config = dict(
    n_layer=12,
    d_model=160,
    n_experts=32,
    experts_per_token=1,
    d_expert=160,
    d_shared_expert=0,
    activation='swiglu',
    moe_layers=[1, 2, 3, 4, 5, 6, 7, 8, 9, 10, 11],
    router_score='softmax',
    normalize_top_k=False,
    routed_scale=14.3,
    balance_loss=0.00587,
    balance_bias=False,
    init_std_router=0.0325,
    lr_router=0.0011,
    vocab_size=1024,
    norm='rmsnorm',
    norm_eps=1e-05,
    tie_embeddings=False,
    optimizer='soap_variant',
    lr=0.00514,
    beta1=0.95,
    beta2=0.95,
    grad_clip=1.0,
    batch_tokens=65536,
    seq_len=512,
    train_tokens=410700000,
    steps=6267,
    dataset='wikipedia_en',
)
Below are experts of layer 4 (counted from 0) of a mixture-of-experts language model. Rows are named router (the router's row for the expert), gate (a neuron's input weights, with its number), up (a neuron's input weights, with its number) and show model dimensions 0-159. Each number is 128 + 24 x the weight over its row's rms, rounded and kept within 0 to 255.
Before each expert's rows: "gets" lists some tokens that make up at least twice as much of what it gets as of all text. This comes from a sample of Wikipedia text that the model never trained on. Tokens count by the router's weight.

# expert 15
gets: " |", "-", " c", ".", " F", ","
router [105 150 154  85 125 155 158 154 120 153 153 135 150 118 134 137 136 144 127 130 167 164 117 148 134 118 133 136 149 109 133 110 153 145 123 125  92 150 201 135 154 128 157 169 151  99  94 166 137 118  81 149 104 167  91 146 135 149 156 158 155 137 111 150 100 149 155 112 142 110  95 113 112 154 112 114 127 145 123 151 106 140 128 116 116 142 173  95 139 132 139 159 137 105 111 101 123 127 115 158 179 145 133 163 111 143 149 104 141 137  66 133 109 169 126 148 162 142 152 146 155 123 160 146 162 127  93 128 159 174 177 128 153 147 116 156 163 153 135 155 139 167 139 151 115 130 163 133 128 114 148 132  91 153 110 149 171 104 142 139]
gate1 [183 105 114 129 111 152 111  96  79 119 123 100 145 138 160 126 158 106 128 169 103 132 184 116 162 129 169 132 123  90 137 121  91 155 107 149 134 137 112 108 163 118 175 166 117 120 118 103 115 147 207 125 129 112 112  97 136 132 134 115 150 120 134 122 135 130 180 149 137 121 105 129  82 143 110 151 108 116 139 128 127 104 133 127 148  92 164 108 149 107  97 145 156 108  93 140 124 149 159 138 145 110 121 155 155  94 101 125 100 116  92 129 125 161  90 123 130 119 122 138 152 106 140  96 113  82 142 146 134 117 174 103  89 126 103 135 102 143 201 116 131  87 139 133 128 110 116 112 134 175 119 140 129 106 111 144 133 166 125 128]
up1 [144 142 107 106  92 124 130 127 117 151  98 151 134 156 169 182 112 183 131 159 128 126 100 132 132 125 124 105 141  99 127 122 128 109 121 155 149 145 109 144 163 111 143 106  79 114 112 137 146 135 150 116 143 144 122  81 125 107 101 132 125 119 127 123 159 135 159 136 138 118 132 100 156 138 169 117 127 115 142  79 139 126 105 132  94 157 139 132 154 125 159 127 124 140 118 151 161 156 107 161 153 141 181 152 133 115 141 137 108 183  79  79  92  92 130 131 116 114 100 119 108 125 142 100  98 104 120 142 103 170 170  67 127 114 136 155 166 110  85 156  77 125  77 169 130 124 143 107 158 132 107  98 129 121  98 132 160 140 129 105]

# expert 30
gets: "n", "an", " N", " n", "N", "un"
router [ 86 144 162 124 167 164 117 155  90 141 135 117 130  89 121 150 158 115 141 104 164 175  99 141 179 143 118 105 139  97 138 115 145 137 115 134 136 158 167 126  91 161 151 167  83 136  78 169 155 116 122 124 135 108 115 141 103 113 137 161 135 103 122 160 139 151 154 114 127 110 128  98  81 108 163 115 154 154 127 134 110 150 109 150 100 108 157  91  96 109  96 125 114 105 151 148 123 139 133 137 173 151 130 150 125 151 128 126 101 151  89 125 120 122 139 124 184 152 143 125 133 118 147 120 147 110 116 139 128 169 135  80 156 148 100 166 133  99 144 117 151 146 132 140  87  86 148 160 131 109 145 100 109 143 120  95 113 138 151  75]
gate0 [156 215 129 120 132 111 100 115 154 120 135 163 149 146 149 107 143 142 134 169 141  94 146 139 110  88 131 133 171 174 143 146 133 137 145 125 126 127 135  83 127 153 137 127  84 110 140 161  50 148 104 160  89  90 108  93  97 104 178 126 164 148 131 122 129  91 104 153 141 110 146 126  82 103 135 126 145 104 129 126 167 170 159 102 123 118 119 157 136  94 139 131 129  96 109 156 137 115 123  75 105 134 131 126 116 131 100 138 160 109 154 122 148 136 108 111 135 102 155 132  95 136 150 106 133  93 113 133 107 132 138 160 131  87 139 144 133 131 135 142 142 135 125 143 134 150 117 167 126 109 112 145 132  86 123 142 106 104  76 144]
up0 [124 147 175 108 137 139  99 133 152 142  92 137 119 109 127 139 146 148  78 106 113  88 124 155 159 163 115 147 127 127 138 114  91 121 122 130  56 123 112 190 145 144 157  88 113 138 111 142 168 145 122 134 141  92 145 123 156 113 166 163 122 117 110 123 134 153 180 109 131 134 143 144 135 119 129  96 163 115 156 104 128 103 156 167 115 105 169 145 130 105 138  90 154 170  84 106 164 137 109 136  93 119 128 166 127 126 118 143 123 116 135 100 142 116 150  93 122 110 162 152  92 105  95 161 127 121  91  83 115 137  77  95 101 111 129  94 109 138 148 156 147 114 117 133 100 118 138 155 161 116 126 168 140 147 152 119 125 100 144 131]

# expert 6
gets: "us", "en", "ail", " be", "ak", " us"
router [121 146 130  54  89 186 180 118 108 150 156 103 152 134 139 101 117 124 142 119 120 146 134 134 132 141 143 117 146  92 136  97 164 122 122 126 110 140 148  67 161 111  94 135 125 113 110 148 128 119 103 120  97 163  90 161 129 119 108 136 111  90  99 125 121 138 160  94 114 157 163 104  79 126 155 115 111 130 143 140 121 142 154 102 147 118 155 129 158 127 161 124 127 141  86 102  85  86 110 146 137 138 113 166 114 153 156 123 145 141  95 125 131 160 115 169 137 102 137 151 107 152 156 127 128 132 117 143 138 170 123  87  83 152 138 146 145 111 173 127 154 155 118 140 104 134 162 151  91  87 101 140 107 154 150 164 141 125 141 147]
gate1 [124 161 118  97 124 165 121 100 103 132 156 106 121 145 136 134 105  63 165  96 118 111 148  82 168  97 180 104  90 118  99 125 107 125 130  86 126 116 144 101  90 152 107 142 132 144 152 119 117 128 133  98 129 132 133 162  99 142 144 139 102 103  96 145 117 116 150 151 164 123 133 166 165 139 153 109  95 160 141 109 136 115  92 118 153 111 112 128 161 120 123 117 124 147 142 116 140  85 144 143 121 148 132 131 172 106 117 130 125 115 141 124 128 167  85 142 111 133 147 114 142 142  95  88 125 115 160 142 105 109  99 113 110 152 149 145 147 152 120 132 105 113 105 168 102  91 100 190 145 169 176 134 138 126 151 191 171 128 127 113]
up1 [ 98 150 139 152 113 180 136 130 134 139 135  85 157 119 121 107 120 117 181 153 164 105 117 139 129 101 124  92 102 138 168 146 109  97 143 120 149 149  78 107 102  88 122  97 157 134  95 155  84 102 112 128 143  73  98 151 122 157 130 127 122 151 103 103 140 172  96 129 124 126 144 153 130 186 129 128  61 146 147 120 163 143  99 133 133 120 168 143 124 188 143 135 120 145 144 139 101 173 152 103 163 149 125 125 122 122 180 160 109 131 130 139  87  94 161 108 151 103 125 116 126 120 156 135 143 128 126 140 115  87  85 123 116 115 106 125 122 146  96 143 120 150 123 136 167 135  95 148 133 122 110  90 136 117 114  97 120 140 147 131]

# expert 14
gets: "th", "il", "ast", "d", "ath", " th"
router [ 67 133 143 109 115 125 164 117  89 133 147 174 121 127 123 157 132 137 160 138 147 157  68 132 118 136 154 137 112 168 143  96 148 134  82 147 138 132 117 144 145  92 147 166 113 129 104 146 159 134 123 118  91 151 109 157 133 135 152 135 104 125 131  87 109 186 104  99  81 164 144  97 113  95 147 177 150 154 148 104 130 146 129 115 151 136 170 148 157 126 136 138  95 127 140 125 144 142 169 133 138 130 123 161 112 139 113 118 175  95 134 132 145 125 125 135 160 149 170 152 134 164 134  99 132  99 128 150 125 162  89 111 118 123  92 149 134 156 158 126 107 117 136 110 151  67 116 133  95  99 142 179 128 132 120 122 152 129 126 170]
gate0 [118  94 136 148  94 124 141 151 129  82 135 150 144 131 150 142 154 128 137 102 150 112 114  97 186 106 102 110 118 152 128 129 162 132 134 147 114 107 142 126 133 147 129 100 150 143 153 109 119 122 114  85 136 144 124 170 158 143 200 119 106 123 169 137  85 113 119 120 170 155 133 125 134 119 145 121  91 152 132  92 141 120 103  80 103 158 136 104 109 148 128 111 126 111 139 102 125 128 138  74 115 139 148 120 107 149 131 139 159 121 143 113 180 141 128 153 128 118 117 178 139  85  94  92 124  98 157 147 163 137 100 139 127 157 107  75 156 166 143  81 119  77 103 113  98 117  65 136 121 131 140 133 137 116 127 150 146 168 143 150]
up0 [111 110  98 101 125 134 130  86 163  84 109  98 155 177 137 103 117 130 160  93 143 128 101 124 128 122 118 122 137 110  75 112 112 124 104 132 138 119 104 139 107 152 124 173 138 121 134 136 127 131 127 119 134 142 145 121 129 111 132 136  83 134 119 141 166 154 120 115 139 128 105 136 158 136 156 117 140  88 131 107 139 166 124 134 137 135 105 126 128 114 140 108 112 163 105 103 151 154 130 124 145  94 123 146 149 141 115 132 146 133  84 146  89 157 127 125 102 144 111 128 136 147 157  54 108 149  90 132 153 161  76 122 134 127  81 184 134 109 174 167 143 109 154 197  82 131 103 119 132 163 112 186 149 131 178 100 124 146 154 109]

# expert 29
gets: "t", "g", "at", "i", "pt", "it"
router [129 172 149 153 125  86 134 129 130 145 140 137 153 154  82 145  91 148 115 165  92  79 113 118 142 155 135 158 123 138 117 115 159 150 108 154 166 134 130 149  93 109 143 142 161 114 114 154 150 138 130 140 154 139 129 130 155 124 144 154 118 134 145  94 116 150 137 138  81 149 117  93 100 102 130 151 111 166 133 154  95 172 128  98 129 132 117 106 126  81  76 134 155 146 137 149 124 142 134 115  84 164 150 108 154 145 119 153 149 157 184 128  84 144 152 135 117 144 165  99  89 147 111  80 120 135 108 140 162 100 132 101  99 126  70 166 159 106 109 131 120 133 144 122 144 158 112  91 133 104 151 160 127 120 109  96 141 124 142 163]
gate0 [181 122 118 116 102 135 122 106 145 165 141 129 125 150 176 184 142 138 145 143 149 131 152 101 152 113 113 125 154  86 153 161 151 121 153 142 106 124 132 116 132 124  83 139 177 164 138 127 124 132 150 109  96 140 122 114 111 104 131 102 124 160 143 105 144 110 124 116 110 160 129 112 141 111 155 115 131 147 115 102 138 114 119  69 149 122  78 105 162 124 102 147  84 164 114 158  95 120 126 121 149 141 119  77 134 136 113 102 146  97 145 127 118 116 105 144  82 100  97  86 120 148 134 179 162 121 118 162 147 137 121 146 158  99 125 145 133  67 118 147 111 111 113 143 150 159  95 127  89 104  89 171 107 136 165 119 170 157 111 132]
up0 [127 134 123  80  89 134 194 144 117 146 135 113 127 129 125 111 125 126 155  94 128 171 110 133 144 173  82 160 142 133 130 140 109 131 136 140 117 120 140 137  91 100 108 139 153 108 134  80 102 127  91 138 123 115 130 139 108 134 152 116 152 166 169  86 163  99 108  87 135 133 159 123 171 117 161 132 147 112 170 109 113 120 153 117 176 155 101 134 132 131 114 119  88 147 116 176 108 154  95 106 158 163 128 118 140 119 119 173  99 120 117 158 140 116 107  88 132 120 129 111  92  95 160  99 126 132 141 109 173 146  97 155 102 120 118 133 134 118 169 118 112 152 139  80 174 158 146 101 106 130 150 143 105 142 108  94 141 128  92 142]

# expert 20
gets: "end", "ist", "ard", "ell", "old", "at"
router [122 147 133 131 138 116 159 137 166 104 148 130 163 120 146 138 139 138 153 139 136 160 153 106 124 137 102 138 138 115  82 114 129 130 166 123 109 148 106 100 169  96 113  63 151 133 134 116 133 149 117 136 105 113 155 152 159 104 142 135 123 152 164  97 117 157  95  77  95 115 101 138 133 128 123 111 130 142 128 116 180 128 134 115  76 164 134 138 162 142 105 154 182  97 162 102 124 111  87 125 102 156 105 146 127 135 139 110 150 150 104 100 104 143 136 137 127 133 150 142 122  96 148 135 122 137 105  68 156 130 165  91 165  81 126  73 139 123 135 139 135 141 105 109 159 149  97 130  89 114 141  73 129 146 130 175 140 157 101 145]
gate1 [121 130 179 104 145 123 117  73 100 138 132 104 127 136 157 131 145 118 157 146 127 115  93 136 142 113 141 131 103 129 116 137 180 154 153 130 106 188  89 105 181 161  85 113 100 113 124 108 127 164  87 119 167 160 155 124 140  94 145 100 125 135 128 114 173  96 130 135 119 172 100 163 155  88  92 114 131 102 154 136 125 137 166 161 122 115 124 126 120 111 164 106 118 139 104 117 118 140 123 144 133 127 143 139 168 125 113 142 112 146 122 104  96 132 144 137 139 139 121 102 136 133  94  94 123 122 136  96 134 141 126 104 114 156 162 129 143 161 178 105 122 134 118 116 159  96  79  75  90  96 164 133 178 107 112 130  94 156 137 134]
up1 [121 114 100  99 123 158 138  93 139 135 153 135 105 156 132 132 141 121 137 106 120 107 123 105 132 134 109 126 127 126 150 111 155 133 134 135 137 175 144 133 144 162  86 103 119 116 168 100 128 113  83 130 135 135 145 134 152  99 144 116 100 141 124 110 120 134 108 155  94 138 117 107 167 170  90  89 130 121 151 140 132 127 130  87 117 138 125  71 144 128 133 108 169 169 111 128 144 172 141 134 126 103 146  90 113 132 145 152 176 131 133 165 148 156 169 146 109 120 125  99 159 143 108 136 136 100 165  88 131 111 122  94  71 131 171  98 116 114 140 148 125 123  95  96 183 106  61 128  82  86 129 109 166 139 149 155 143 168 127 157]